Experts of a small language model.
Size: 12 layers, vocabulary 8834.
Experts: 32 experts in each of 12 layers, 128 SwiGLU neurons an expert, 2 picks a token, a softmax router.
Training: 231M tokens, 7053 steps.
Below are experts of layer 5 (counted from 0) of a mixture-of-experts language model. Rows are named router (the router's row for the expert), gate (a neuron's input weights, with its number), up (a neuron's input weights, with its number) and show model dimensions 0-255. Each number is 128 + 24 x the weight over its row's rms, rounded and kept within 0 to 255. Numbers have three digits each.
After each expert's rows: a language model's description of what the expert responds to. This comes from a sample of Wikipedia text that the model never trained on.

# expert 2
router:113110114099103181104144164114122097138144143138096178124138176131114130104149177127130168144146150147152139172139165144141115139143114134116134168097099143118131146107091134133095136095119136125108128142118144148137117115138117139101113107144116141121200152112158128164091112157121134087124130124165174117093131114090092105134101136099142117115103150123119121155097133082103116093149143130130181109118112126101115108114090117154159124110082107090136131137125180150114146149116144171179152138157169085083122092103104133129144095117135120121182152091116125182128153159131098183106128107169110157147107155146138104110101083124161139127083125163113113135117138171128091149127109151133144114124115166117131133104163139129139158153154111151115113131130106157106140086140119
gate0:115107155159122114127182134158108119158105154174150138148127101134124111113124137140111111114125100153115135086154094113116096113135118150128085155151128118119094106130130128109114139125134102144108127152178174117128113132110128140124129116176149154106140124124164187133174162099149139117121155154141106092121111120120132127104104132121119111082112111121176095127093122120134135125111149126140123095104126156141109122149117114149072116126135153089098147129161129072155200135087125118148123094104109129104135164133127195153138114091119138129096127097184109080155113116114110134149148191073108125149165146143151115095083130090126098089154110125161168098161155168131113127112129131143092120135098151118110123110120102093137103169140151135107107142101155110150128102089115
up0:132112167095115155119133124121110112096135108131140133123149138137128148121152121109167145115099131120112114103108087081131127131119171137133108125120129123123095135140225151175149160137115093089144134132148100144123111176155132126092134138069148116149112160123141110093142127125129109120118180166149101187112142136107135110130109137103127088098141136141150111115133197135129110121098118144085126112124161156127141126146113143098103159130149147119172092079120146124118119168141109149153117121127161149157108116113145131158090125122143165122136121135167154140153132126115086137087194139121116122112135087157102112078154158129143169133151117142126147107130123145088157134140079138058121160124130126102133118118129091122146116155082107134073123127093171096150147122144108
gate1:095121135130147128149117113183104150096115140116129105088096067136099119144136096144118146116117136143118136130119102121133132129135172112136121139099152129158130110151106123129126096123157172102122073139172166106132143098102114172121144110091168111100101088137053150147111101110134132133159113112123127139154147100117146109117121164121125148105134142140120118148152130125136093099117120131126101123124138141097143141175137149162073107120169140073135101131156085080131127126089113119146089121171104113115170132126150113078110160100104181138146139133122121133120102125115118137131130106154079133091108134151139155120147140165070158109164115159100136135130152151124112122122152100129113121104115099175127122120100085135101145162111185111122171095091129116129138092077103
up1:068157116137110125133162140143138113055145129152117120126132132133154158120145134145139154156090152114133141120138123127095150134105161096110131105144158166137099152124164138146122122179112138166135114185099106149098122115128116071149138153142094183143114130131146123165148138100149148122110128118121128141145159107114134145101136134154110075108119155150155150153153141142155128107120150129058123123177133169122070115088138122129145101115120097133149116102106126108091120123087108136109096125067133130114134145109139171139124182161150118143149149091127159167119125144141097114105156120139133108139142168089055115102169113119151154132097113134110125088116128092106143132116137128122146123107157116153124091114137102149115102089147129110108116129159145148131181170129175
gate2:148144133171179145172120137135154138121150129167155087136130126144153154130120098148163116087118182147144160130160118122112137131134115158112151145100126188180136118138121101127098136140081134142116114176116131154118169130089135154149105160127151120102107130127127170131161118108167107145142117102130085099123106134090143150103130133100110101126135168108150159100128120121154082078147137115086105129113146093163127120117155125115152118147116067163121169076119131124128088082127092112117134131091120125086109092120101142137126131091121121120115157122133117182102112119116141102082127128116124118082144068112108126100129153100114131144159118117158128088147121142166090098139150104133154146118146111105087114129162117148102118170149156116101140135113113113103178134102112
up2:124127120124110117137143072134098118151133111142103096112175115121105113145113127161148117154132187113111118135123068123089118128168098133132137143133141101109154171159114116132117181120101129156163135152143119105116142144099158148147117122143112129096120143150106161124123098115143118154138117085111130122127133131128108151156169160117155145144118086127124143140123114095137128092127144146161142096125126121137097145124085133182151134142141078138142181124147151101136125120166111135156109160087102108092089130103077164155127143135091116131133134099098080145151112118086135134114112144150096070147102057131153079136127105147143179117114122121126108179130121100118156104131128139128079137121109115117077089151131143125155132154162109129089127116155100171130062132142109
gate3:134119138159136130147086104156129147167163090130125108101154152140124161170084139150107142094116095113138140135096134118133118181152154136114140129125143114136146142105128095105155133116083114108116135117135137106066165171089151144155123120118147088126124117152121130116127131116146140171120098114063130160155166154133118131134131085143126148131177123129120124127137113158121117158138159144116127134115112123112131159083138147079144116123148140123077087188126119115128129089169129114159118089102166119116106136105135101126116161169085119142119131131131105092108103094110138109109127145125145138157173069123129138138144150118128114170141078139101134144100192130152141094154106111157182144129161114121104145162120159100140151128095148104129145147079091145092127179129106
up3:145168092130134147132124109109163124121100109168136125165114109133126078135123102113178161116157175114119152123145132132108114090109114159088133127128105142144171125134134149174113136115135110124101119051111159164149141136132115083120124157145160110166110113101109090149140129125154120105113133129174072127094118099140156152093156147148115110145130161104142134088145150125133113106139087111085108094112121110116116093181141135132082149166111127110127114113168085117112107139121081121109087116108101128069131147161142164154136103159166118090124104172111133129132124186153148126142177136143147121112116109144130103121128133133095141146126132116151115148129134096124141148131134083131135139139139116087129111140134100135151103145082123172097089122177175106153126089119115
List and table openers. Line-initial hyphen bullets and table pipes after a line break, often fused with a capital, such as - M, - S, |.

# expert 28
router:126148172124124117102108118122087149133099154152091146133087137100119161101131140127122147147107133107115123141106150103107116101076140142151135154074122132191142146115110130129145126094151134107100159158135102126109111099124131121100169155158158180118146133108147128113100103094129172154105152145096129162110124114143134148149109132132111163105156119130154118104124133144110181154113148106113128126132127181154151092133130116098112116142106122072099096160138138081156145143119157138182144152145144103172132132099129100142122112127150089097100147117146119164135063152150092085160113095072138099095149150072172112129097141079156123133150127128142151138132144119112096111164134152121111163126150138146166103149096157136121090126131159116119147129149123092149116124168107
gate0:191104108147097104145160129119128130104105136161140085158137163112145164121163123090194117091112183152091123142144151118142141146127135131163112087119118104156106144160156098150128119130098154163122116109136116114135142121111125142117078109126144113142127115134129107136111116138157164112095168125173165152135132125105094172121153140119132135135161094137110133081137134148141156118126150130138141124148119144154157132129116081121154145095151135128125169110091130097103140127071096131160144140087091078148119190106176137124139161112139169104126137128164105133089103140132102112200156160154124126139146137135117139108118110109150094154139145121188112118140135160149150168097140119121120149144125146141160132117147106139146154137074131142130136106122114165159080102157133
up0:173123131120086154152100142167110125126113112123126080143131094128131144159113108128089095098175157119184146130131172148106125144104153180158095180100157154126103156122110116113160149097087179143150141106129167160105161133131149130101127149165123127159123106108107100130129116152171129132130119131154128077086094146110138121141136150082128123132174124124136166136132098102153166132122100154142136156069143124114115101099122165114133115148087102122131157132105163137149099158096083089133148120132148160099117122106145090124137135155150153140145147168129134143103090101153148119155086129118131098159143142134142126119134124128118155168132136146079130121131144089155166137125105157088088168131127117141143178119130116109108176080089149127134131113124107141110137143122117
gate1:131116171120140115160129103127097130148147148122106132132123166135096113154133124100126099131143137161148167134129083149118144160155125082118110129166119122121128092153102117174187104097118120115120138153108171140119157131127100172106081160122120116128159135127126145129096130161093060173133181113105145146110179145130129149157130155172148110129140103128128121084126070115100132123136079130104115131087121138097127085129081128108097110165150165158130102140115104144124131169079073122130161149159137133167125143119139133148165138194079146117105145097120109119136131094113151139144086121120158169142105148170142106133109104139120125125137122126140110159128118137148153127145167111127122136135191123138100116137137089117133147133104161090163128129119117133150105137121087
up1:116122121142161126114125142118155124105123106109182146145164071148144156116131132160067166135105145091198136139155126134107113171062147150138143137134127150153175132149126156163099180119134122120152090088148154125146121149080119073154128106110105135126136152141120108132172139149147119099128107144107124126119095112120123109141124116105132105122111159106123146136135157144148098105122150101144142161156124072132131127114139131135155142099151106126110125151127136153157090128140162175124105103170112168121113115173141103101129110103174128127138104163120144097117096152103123164131147110136118103137148138078070163101124169116083132153110129132141148147135127144109124126080088078146126096092111141121116149160161158149122105122168150102146103103119115149128108140083137
gate2:103102122155092117107106143152152089144104167141151086087114145161157144154083110106127134132123099156121128137096132125156133117159127101155116099162173166129158124142126086117107114089098136120103148135127120123147138137133107123126130130104115119101087079165093151113112132064159110134118151128141163142131127156070144095096139095110126155142170119156123117075106102123111118145120135129157136121155114115124150112103130104162127128169146188146146169108105112145116116082161108124136086125126101083134150138118099109135123123121147143144129092111116083133091122098186116152159132117138123183116122153098141158126118122110165109179097112091148085140176177148136113145052141140115147130113119102127150173104110129127116110120132137137159122108136123132116144158150108
up2:137150117118101129143101163121101086117141097141094142143122147109145109163118142148112146118162097155124132147179131127156102101158099157125079083122127147110132090144107136102165140152104153167104141167083115118125116136125109131124142127108134111132136113155145128103117090141165147127154136120147177135139149140139109083095104089107114125152128170116159120159142098180148096123161141122098115205049145116124133127129162150114133174137134081140105152152169090124134108077085101137130146087137148152067134138116115124143139130155133117146115120136132172093087160088136160130109130133100146101100094119118125123121152135110139095118128107099091149130127113099116109155140110114121134116134138135153102137126149172137071126160133092086082108120130154117156127145155127
gate3:162097136129135164132155142088128116154095102091149120164140150112160130121110104107113109149116172125116134100089106112123132166128141111127118078101141148119129165116127127122125064142142093118132122148143153165092123145119150182115140114142111161146084102110112106101119142110118169097135142120101147157105119157125151144133135170112135160172159156134127129143148139125135141178089153133133173112126131094129085143140140092157111105109148118085160130109134128112140116158137085148183126121130142130166101118143115134126158163145113097148117108129116140120136103136122141159105115147144097096123123110152107094103076109164145205141056097120120131143119101101148128134126139129117141147134135081136081149101118119121189083122139120103129120086142092128100104185096111
up3:162150116142136164143145137095127129130133151079155121125154116116146140126130135118144175138172126128112117126084096122117129157151140084133128100110122116101110177110124113080164126148137106125132093150139124134118116129139157184124103130079125148111147157137150111097105106072090133078143147110142131163118123146187137128119109190116158124145155147180105069128104160124114150156118168162139131097122145144125091133135117101142068088101110134112141189142167083105148124135138131123144083175148151073147129097145095147121148123139112115145144116114123103111143089160123145172090126153135103100100138099147098092144139127111140169123086136128124158119139130161098132109109140143126124137125129141102105129109131119134169139179130070093131126100112124123137158144117149
Copulas and articles. Forms of be and articles in defining clauses, such as was, is the, were, is a, as a, and "one of the".

# expert 29
router:140104134145099145170150125114094060134106139131088131137115144143096102112125109141086116105105127118162106119108128127119107138159130153137099172122152119172133203131137094117146124135112131129180126105119118187146151126164110148073155141157140111092080145141089100147173109088145121092165119093132147130147090141152137157098175109165110123114104121124099142096096094181123145140106101156158118150118106164110145142136147128130116105145107143108126084127135119150091152128145124103143149115142126154167128105139136080132116100145140163169132140119150147148091126121130108082150140123115099148117112132171091137138134100146117153138147108123122135133096095145124188170089106086136154128114121097146156128161119172104116153092110104106144160102115143105119109136142137
gate0:146101100164130150105115159152120105161102168138123104164133070133074121137129131147090123101121110129109134183114145104086167116129083164070127135121152100129051152106124134135133150067134120108117120104131123118122121164105156152169173126132140135123123125164114125168122176140135141130154175129124149083122155077150118122167078121121155134137153113152113080110124119133159117146122140130133097138088126135087124119108142126150098123127125158135140125152144125126151150091162135106098111127148154121150101113124143106111101115150127089165130158104143145108090116143077153101125101165113113125101105119174134130157166127115090118074165127117093124136163100131149109114152173136152116171102149127115132086160090137118130095127120099127117128103142113136150128149118143
up0:160120128194138115118120092124112121143104156122142130176099078084140126133125114129115104126120106115133118088119123140134139122128124163106123150130142165147131142102095147166113147111124149090145133086121124193082080153114148087107153152070111141125126157122131124155124163122107131123155117151118108133105153140141157107182116098102125082150120121145132091113099128123116135112163145112117152172116161128092116147101152123079152079159172144154168109128147103113126168101116142156111102115138110130116110115114123095158161123116107143138141204160151128112140119125137148105087113141149102129133142099156188115098168157115106146101138080141103159139143132105114110089131141071105145136119146124124130125148093165123164067127112132105147143119150114139142143149149147
gate1:176104110135115112150107116091087080110100158130139154061176154153126095136136121153091147118165152117105106078167114133114104126149092071127112105080124109080105109136136151076141114135106131108142115135125094116115141120133145131125105140091137100143136157141113125168128103169130138114196135103133138114182119120126120120123134105127152148123117077092101110099070146145150144126090103164123128136112073120153110095140133139131139129142105154130125150133083174129112135108133129133163114163146107097119110136161148111085110093115118156147182148129174092100116108109106107114140106126120118153133140102152114127122162141114146119100152122132126100090118120142132147180103104111118116155096150176136117168128110137110095145136158143118118115168166119154149115145151131
up1:164179161134156104116167119113114176068115135087143156130122121130113120132120125106175118150087157127095153072119163133082144126137060134177098155132130119087124079120129146113093136106118148140106143148122136097138146118144103116124089099117119095108103123123131142127125152125074141148138095137124127074116112110118125135111128120128135129172122148121123109107159132113085111084166124143108141171154136116094113133133130134150143145134080133141120175138192157127100125156157157111102125107146081154119134153132143136135136118117101107103130197155125190099126157107122153095123124154127159100111119167153118119152115129170118115146129141113137113153127104136137148132108096094166132138122132104122158103118192123153172144113153168126136090122135149119113134160162139
gate2:121120105080153165147157128084112109116053129150113136114097116124149113117109132150113164111110098160144093102145095129165093145098139128127131113131132135122091139124099140116098098083079126166122165137131133129092130138090129135133126102146140102137125151102108171134136091118120095164161137151165119111142082156133094147123138092142118113120135098109121111160105169141143148117133104149157087195132095160146127128163190109103155140106156105107097175175150147134143149150129135169169133117125082130124114171129114146147127169145175151150113116095161121105133101088146145129106128137143117143097126106129122091104116127144134145098129140147135125114133152099119140144133140119132106104111138134107126142154115088119151116109156119105163145082192124071157137155124091
up2:163113167120127108118156092124127176097097098115092148099134134107092115174129089142130118174146113140061116115154149130119100125123109124098138129169140080115176138125093110105118104169153117106107150148094119106079155117137128141158123137141112101152131119158143123134125122139066147114155161115104152119158105110122128149132147133129128139143110093158153135131078129136104105106108160148123108146161161139141111134143122112173111108162102088119082139118106088139150080170081142124113131139123097156115131102096162139175125124128102121130141175129139140134124111122130114104111121134105136107144178106158127114125140134129137108147131103084154084074179103158173130127156110146123160127144153133094123149145093097094120128185128156093101150127104113177146150141134115
gate3:112145179100084172129079080143116101089101158127113094159142130145187102121087116140126105160122118153126164152146135134126122153168080133128096090115136116100111112119146100151118124090119137113129135106119155133104135118163142127130126135120136091129142136179126144148125125099114158175141106149114154124146114128117131091122122136081146170108100144114137132116137130137141092145144141134135152133139121138117141145107150119118075118156121133122146104079113110126109146096139121159118132169094165119112069119135156105122131085116117150111155178148105134156124155116123135110189110110101156128109090113108097150148112082105179148113137075145127138107118131155176120090152092155149137179129132113152132141089129144107078148156123128094082109159106111150153105134132071
up3:145144085130109128140132170175158128145119129150129176162155095123091140159166067135169130175099157132100137146074132135102122109094112110125141130130133126101114116139115111092113168147145113099146093162100112162116110144112158118082147105114077127133139162143130135119096141170125144105096134160165155121094146112135141183119119107157141111121109122157085148111113137129117169163128138158101144101118140103115128084140075163122101150085140177150123146154077107081096145128163111124125141143105094142133151139086114142140108161153135114127138116126148130136128121136134128115119170143118102134142125155119127106146108172174119120114112170124134144094151142135117156136099151107110149098094101123095173120133128103140141160096119102166151100127137141102126162180159099
Mid-name syllables. Middle syllables of foreign personal and place names, such as Chish-ol-m, Nic-ol-ás, S-eb-astián, Par-th-iepan, especially in sports or election tables.

# expert 3
router:093126115103175097124117142114141125162097129123158138109136077100184113114111122134090111119132145142087130115094140119105166102141100130124119112138137124142119113148133117085072130113117139092119140130134082182128144135108166143172087130109122128117127078164116118087118105138117126128134139109160132129171120121070147145146106117142103099120128132151105137126150102147094122103112122107104089121101158141156110092155133134147152100140172132141119119152157097100107128174170107116117149101112103119098158103103097131085155157129090137125136103098153142150141094150111082119085147106119124141126143109109105094117136142108090143132116175166144166127088106119089167159102108158090140138063130109116147135118150104082088109142123154155130126136108132181125077128113118
gate0:096148158123141157102074114133152122161108118117096113117154108073145128144131159127178164111114146083111110130085135120165129113131118129162124174071127172155142108143141134156132109159134123135119143154182118113135091139111167146138103085169084130135126093126111167124131113133166129141128163162120088135150180137155163140144139105135112140134117155115090109137178147112110164179154114098126116110136102152144093108138127123122118103115122134132126120138135133152102111143168142132143136084130069154128159136177098108123111097118123130142102138121069142153102135130155133183139091140131169116142101088115146122088086132137105151111132121120139118141124133093138163119151126121137146162169142126138161111132183121117143121178108121140103156120148092091179153145120135
up0:160112137132136147156127119150118130128135121144158121140111142167122161106105102167070127159149116135154111132171133129125091110110089133103136088153107115131129152119098150131123132082107128152119145075081148109072128139146123097136142138130161139133153114134193087181109158109085102129161143103112180121126127134136096121118149129091184142128164070105131147108112102131155109095109152151111132135117189109093165096135156127126140156160117134128076121125130141121153151080106110130127112154120144104131109116105164142089132126122147123132125161126173119084131157151126094096105077108107132172088101138156147151140138115090133134129156132172143162130102132132157125121116089105115151104086119143119140153122131166121120117126128154101155119104125141106077151123177127
gate1:129109174115074135105103130108115115150158097086120177135193133084085115148127131125142092126106076107138147129094124158099122144133115150146141078170129129152146148111148156149074124152106110122160124105133178092131136090150135117116102126147123124079121107125096087095114139116144143099109128162113129131139140128103127130110110128151130140134133126122095120092128144155116179110157153129143145168145162144104111144118129088130096156142152119177162110133139130143127143125108202154136145135143142169210074111142143142117170125164141114108112090105137146103149154148159099139117128114109129125116118149151106151153131121135100116126117135106130154143154116145090127126125082093097153115125122092118140087159140099165112157127115140137146139139152128118181157117176111
up1:121119124137114137158102124118096142147087113152134130143106124072144118116141098159141127134092118139144136153114137156142142103092110109134127170143125146154166164156125110095138145082113174156131132111143120166109140162125127130121124136119127129071146116123127102107115106117095186123145114111147070162138090105148147141123104200127140095108133128119177131151143126159126148107128147130121131130130139089126130119162125143156102106162123168130177098156145118104179146115164113135127128107173172083112177105114158106150125123100096125128173151101100121116154129083164130106120149121116142134115106120139118095132127111110107156132129120108116109146139096131108087124133123126103177090067135106179101100137095127221103154168104115135132130148123099100115107110136113
gate2:146125125144111158147125126138149158102075133154110145167116144135123129164104093165102118133137095178103111132093137130082104117141158138159140098109141136114139123118147110088163117085137127098142141122125142128131177075133163124107142109142145142132158105172146093127110129121131175162136109146145119135137122168122125150137124103089149174135171112094157194122113147122118085114151130107167089196124180108166171142145108138161153141116136074156100113096120128071118131084096140125130106128146112107120100122143120104152131125144123114122092164142138134092158134108119132106178109158096126121161111156115115124128146137163117154138132144104103124130129117143146170175132151167157133104133123139089142121152127163095097110143141103112088148106099095129121134087115098
up2:144172161117157126145183115138139141173161134145157121125130109131150160104125146117123102108198138130120113155114108150135096151154128140104124116130132155109076147141134114126153186134126125173100086113106152118112104160140130112165184134149105125134111109125158169086138131158114078100178129128160145135136102108104156075137105129094134161152159097130108118140131143149141126127116169154163148156118122122161127136126121129085143131064121122134095159141124118094118062147140092130144114096144148188088100141116155095123166132139123121127139168132109119113077111085136147128108119153097086138104087140137172144133133146157135140125106118121133145121130128125154100077122124127158078098118117122135123103151091133134118151131108111110137159169107100125164140139164109
gate3:097121127156085141115090110085109126094105083142120141104179139124120150148101139139171121124129129125161129173116126074152134132143108154112149118137107101100149126111104140116115093089063137100134091155107113141139151114087156101132110105103067153111193163118112127113134116151096163134098088126110095137142136170146177140121127107120127126151141110145144177154078187125111175112095146102100144130141124109121089150140154158136123120113118110116181116121118117122121125110127137165138122166145145084148123099125120153123135141159114153139109177127116138148124137140134132129126113104165130119097122140114161098111170125079148128158159131112156158144138188161111134123134176144174160105122104139093085125129097114143153141116133148148127139118137158104117140093143098
up3:125157118123130100101130122152183116094146162085185117122132132133155156125159160143100137096179083106083116105154130166122145126164163114121084156126125176130092147118148110147124136152130127138139131145130114135135137158132089138129138117162119112155113077146130141161139158132135128130117131133123140096101109069111165132098088127105134121146151149149111122133157076131156138142140115141147122107115082140162161098189137072115098143149095121100125098108183088103125108149108146123123140143129169163119172111104118122147145101109144083102141082121095156138124142140113137137109106153122133173156138126146092121139148172127105137121094075124119100169156104138089116139120134132137121121156162126141157108108127178122097105082162130152134104115147134119175114144127156
Mid-word Latinate fragments. Middle pieces of longer words, usually following a prefix or short stem, such as dec-ent-, ens(ure), comp-onents, sp-as-modically.

# expert 13
router:145121102125138110133099144115111118152100090139129117187152090076123136098154134158149100120111141132131131105129119142096118161102094171161108108148172135097102133156188135146141110157120160109133116090163140109154129146141153114131136106143114167077125127133118175138139156161123120141153154131116149118119127138144093118100062136146171143119123101131118143100134127155160138168149092139076161107161135178133143138156154125103146124072133155151089151146168117136107156134132115079141149135175144136150123158118156121092106089128142120136105113118103140131106137141133106092141087126075097105095150095088094144153146128131123109077122134092116116134097115164133146128120147097150088117157117150134142170092169097097127126112151129118132128141149161137175145113138156
gate0:162165109188111126114130171165094134138097152158083119157136117106099121158107170144163135131156082099108134125122139135126128127154128130116132081134174157157094164135092172088128155153111148132102114087108145062087123124136108127131106130120144122167112106126096136119151153114127146074115129154181121092129159141133091129124137081139146100085113107118150152170112088149156071083106132120115109135091127172132081100139124103142173129124165102127124149114178136096157160102136142142133100173102121168176166100114126136109119142101108112161160127126158102151124126169094133138130144126136145127122120137090116111084141121138095124113159151126161125114105121146121139082112132128097132118118132126121132111129113111125117136112116124111147107139164126118086114156132153
up0:155117106145129127158154139068124143167125109125103118113130108095138124153084118096098105070104137106131103090170098123110118125125148139122099164120100127073130159168132116095124096120126127145098078127114139110107129130088132132105086170127149078161107113087098131118122099119098108167127101117149126174098152159121147151123130180175101082102114121161137145137144099118142125124163124144145131096083126106099137137143168125133142181129112135150135107139116133126141122161145101130105146106099102102134118142182124139163131121141086113124114150109109124131149132155152126161139141124159137137109129128160123133121135184116186160095139171109138142135142075129154125122125120105106119130136125163116133166043124114088096075127101144118136126151101143145135143162124112
gate1:144143114137122099167165164131101116139099156121117103137101175143085108137115139107132125144118072089113088138132097137120081144135091139135088118123146175106127092146104180138098117121176106164161128128129138103115074138118099092143166073146170114144145085115146126096096120113118145098103130143156082081129100106176114152163151160133139111123132122138129122113108098117127117144128117157122169112121122150143135121178095125132146149157096152135168150167165107142128159122112195127143144145140124107111172117141149152137149139103121114131114116092180120080115113108131100116120145105180119140145128122159114156115108104123149150111119144130107135110161118082117145120147147120149141145134110131105144121166125126172182094131140105121129141108152174098096139093145110
up1:159186130111121071146130093124160138108129168146147120134108086143121099146120185111146131102115143104113182131135098140112100101125136127143137087089157075115091096122144144122114168139110102192129114131162104138137121116083124127140154120143150139115118130126160137112134134127108183150134107136155114156156142089143139155110144132096130142146086169114123130100068136120166152109139178132125161125097094120128126104095176159109092163172114124104152136116148099102121130099148133116138128117102101116117193095115137146117109126129133131130105117102174145151124122116155078082160150085154153166118167131127115157154117108125149133072137162144135115095120110117168124115127129127135135092124141168124129137113136123131107134064110126148126141117095128169096156121130119
gate2:128129154153156097177109091166142146119168147117121161155154167112140108146163166139128122101091095134127152167134118146136127092117134126119129112105103082091160090108114104103153180166107125120073091134121096136141162110125119135125147142119136124109102117131100158151115135167097129170168135104088111147111109139131183129101119146105139110132114168136156101086151136107126156136143123094120118146122110156171178103097096133124078145096127150148132115140137159106094122131115107139102125155150150072147149162145159093154104091136123112090110107165125144147095121078136139132164121123141119174119167117099168118144181154138103155128157163151139154135146123143123135118158108118168114114117142098140122116133140149129110115096117143142087115092108098127149085109112092
up2:139125105140131148148155105191113144096141149165104133119184160133132142139129140183122137130153122093150089115106083129128117160162142118118106153145098137158145119134121125156155146107144129127131140107065156105155135131140144155100119137091148122107148116135101087130109167148189149113140162122124110140117127089117118173104148126129144136163122126100059127103084100138185134167160132103115099129093140124111133169105111113137079145141119113103147146158134140106133112154106124137124145101153161131157152139110121096139124161122168112151084111148102133094067136116158110109154110134112153154144115114119130151175131079108151142111121165135129162139138096136114119130104128112111107085120148158112077145129135154143095095119168143127140133106122195161100140120111086
gate3:104079097094132117112097130076135129153165141086158163102097131137115139158133135112123120155110116120098155160165065150104083104093136156179121108094159093111136129134114092120112090115126110133123131139100158083153125130102118133188104130133149163161163134132130116135134103147110140104127126139125103128144134107108122144159135145135121130088113123087157130122152115142133117121109173116148109145119137156208137123128161125116129135137112152122114126152162124135129094171143116132143164150088087144116111118126147149142141104120113107083118092152132154124163143081128136113134117115106175102092105177143145180141146125155137127152159195152141121100110121096132111138125116140161149129099127172166162133133077111109123134137170138149116123139143136195114111159162132
up3:101123101112146105107113093113094143110215171100138182118120157117112142104145149109111078136131125135140154154128131145082141152145126124124135124105174092139154112135120098110088150176156127104142167098100151131093131126111112173113124123138098166149112135132125097113164094159134126107128123124070111123125199137120138170104144114105123117126130089102158127110119112146143098101126139133133113126108129153164157145187111173075110114176141125121116128169135069096144115196149128127113146149123114135159140126128168131189149129123132127148147120119106139131106137163129148140109087141093128131129129097100137132168167124156119099125140100108141103124132119162120115154086131113092089154137135144110128145110088162136133125087123119132143122129149132122134152166093113
Mid-word syllables. Middle syllables of names and longer words, often foreign surnames or place names, such as g in porridges, ic in Jarmuziewicz, and av, ov, kov.

# expert 22
router:158151144127087150115136141123091113152113147135132155120144151181154160130137115085156120106182165145126146120103108116058157109189131094138090146131126134142129178145158181112123094150139147141131133125121142122127092146110144157135119113123111117120087139128142156123153160105135110102099152124109096122133131149080134167114115147126146134139103133149143142160114147099114107127064151123163113092096175127117084183104143129099097064104098084101143159088150146149144142097075104129086114170110105126128080099119156143115156162138123073142127152120110117101145094132106123125164137159130106130142132143159121117108092128165148176150108151143119123148133106121141182115132112116099130120110126128155120154129134136126154132150115110092136149147109118151134125092118107
gate0:160120120135138078147156088104106126134118056135102095142118124131117104120127111120105080129116143085115138125122159113117161150149165121110069138129154105092118102131128135147118127125158128125193162152107129127119132152161118092137071155158162114178091109104170160096112114158101123111131123089134142099102129153103118111160151119113147153137125109098142141146115100110143117119121132144147137135124172092076142119140111151122156169094079145131156161103178170169110105145148103105120131137163104151138105156138097147112109116119134122104180100160127125137124154153114118152099145108128113124138119083122116122125115107160191137139147135120156128133118073184150135146087135127128137095139066131128115136086106133146091167108119102124118085126134143128108140135141126
up0:111142128125137093085156139149158114129133118175131152135127124130081150122090153134109100121108097128081153108127161106121137159113127154105139118140134123154153054103147100123104157160171114133143150164123078153124109185176082151113115145103149144153091130124116108118114122103105127106126136109136157127140114099123141126120110117110119119138119082128120126150145144119123123149107120139140114119099155151099127128176131112142152140079097149155139130102133183119108113107169087100116123139138122137146096201119164131124122104118157106141125066138162133187108139136121109098137133106168120084104123144134122125095118150127141131109151185096133140123099077147164138112114171121133114144157102152164123183105133102148092081104121071137120141121140157114106153149112113
gate1:134115156105122154115133148160101153138130127131142129103130137108153135087124107116111162134121119131123123130086125120161142118138142103106099085101137110129101090129099158112124142098112113083153109120144096105157150146116128122192125109118152149109185099197123134124093131127134139123158118123108104119131122136183147115123135122168111154135160106182114149136151144161131161106130136135118145146150106137145111108119144124137112155145193119137125078164158146134151131128159136117175152109169128143083144105101150126078123123128099096122142073094122140119164087130157152089158121157127152109120130174101088137078103146142120143120134176137158129120098123145146163134134090108137126155106158081101122106136174141101168118120104138079163127133136143131196119171151106
up1:103157100147119087125165144139152142128072154146104127141074111115137119111117093119108149125126150159124143119168134160118113135106133134116179150120133125122131087108118171140110119126122154138122154118114099139108114108091119086099129142129131177092131092093131087128153165117142095102125125132133153167110126053094158144120122083150134118109166153090130107116127085135157121137101125127103120132130107148126106105134145083121120101151093155154116086107141113108113164119108178132069111119079129141172146128157098138132108125146158158099111126189137161154160122081111101125156153135125136179147134129161129115138139093082137139148126118133152116153126140125100096137052137094149124077128150114106167124149133106155128125145117123132116094109093156097123137103150131
gate2:171137139147110119123139145118148150159159149169063122121136142148127112129095115141169098146082123097130138135133156113099141115132108133132185152155107128145163126113109101145123110124165144119104172139127149170132093149092144134126159143124116113089151189139147136126123175171126075125134150114155126125150159152086123110169140151121122140109160129142134105084100105101128182109112094118121106117128119085157119095096111137098087102133078189149139124132130127080155153136107123132097092144160171096149136125148120121159158141161127147173137125151179118105146103123137126106073071087102124120110097114148137156135146120100140125113106122152157164139119121137129088143119169104142135130149148108147123135073160130092136125120127124138122125123074139149103142107118123
up2:108159164180104143163109103104132121120109092156090125141152119157100093094113134132114143139134124112147117182104115150076092107148143143164117135159138112079114131114114157124133076127139125096124129086124114143098148153130125084131104115115158118116156110123122117076118133142137102134148160096113142126141147113084126098185136142139121179110156153140120103162129132156120149126146137170140146146121101154187057127102134138089165164143109115123127129136166086090133136159143091101115110103103171159118127124147117129130183160158075139086161125142155132139115079131102134126110102148119143137111111118151146127160148103160140101116138149138106130125103088112129149141134177148117109087129128098122156154113115140087122107098106165090104129162142147123153098140142126
gate3:092111149103120127099136107134137105132138157158097122143145033091102120143183170119142110091102090145117117133090093145107103136133118159114124097135107113085124121143118100146149115125144113119140092103124137089152122120157133102170156109125107089110128176153086134119124127122105144100137142088145143128129135101156135124100114140128162114131103128174106099117176105106127155142166131129101079142142127110106187150138110111123193144100160104119130124129134137112108155100181118149130095142133174096104136126159095100083171118116113149118163127103094136098164137128125121101123128112115125123125116097142157103125118130106136148116093158106134102148090123113129117128113101167114100144153115122139165116133080089145166106164159107148143138062149131128140135091127105
up3:071090133148103111097119122131121125102141180143106116137138075077110144157131141136171111141147091172128162112100074128102135111172121134114187112126122131068099131095099121140104133119145118160099086119122146112152096112144139142152156139142141124104136125115128092107065121090104109102115125113108136116154128085138113102095123136147137119129114170144126088123153104126122172137148156116084110100127089126091146149136162095109147142121154099090134141141148142110119102137154113142144085158144183108130162133140118114076149107116154132136162130117105131092099115160142134113121111136122136124130116104148188106125137168100132142148097124130137114122099110130129126134140163147133078110140148098169144115115107122136175094165148111165167160096126152135176129115083128
Section headings and headers. Wiki section heading markers and header text, such as ==, ===, ==See also==, table header pipes, and infobox labels like Military service.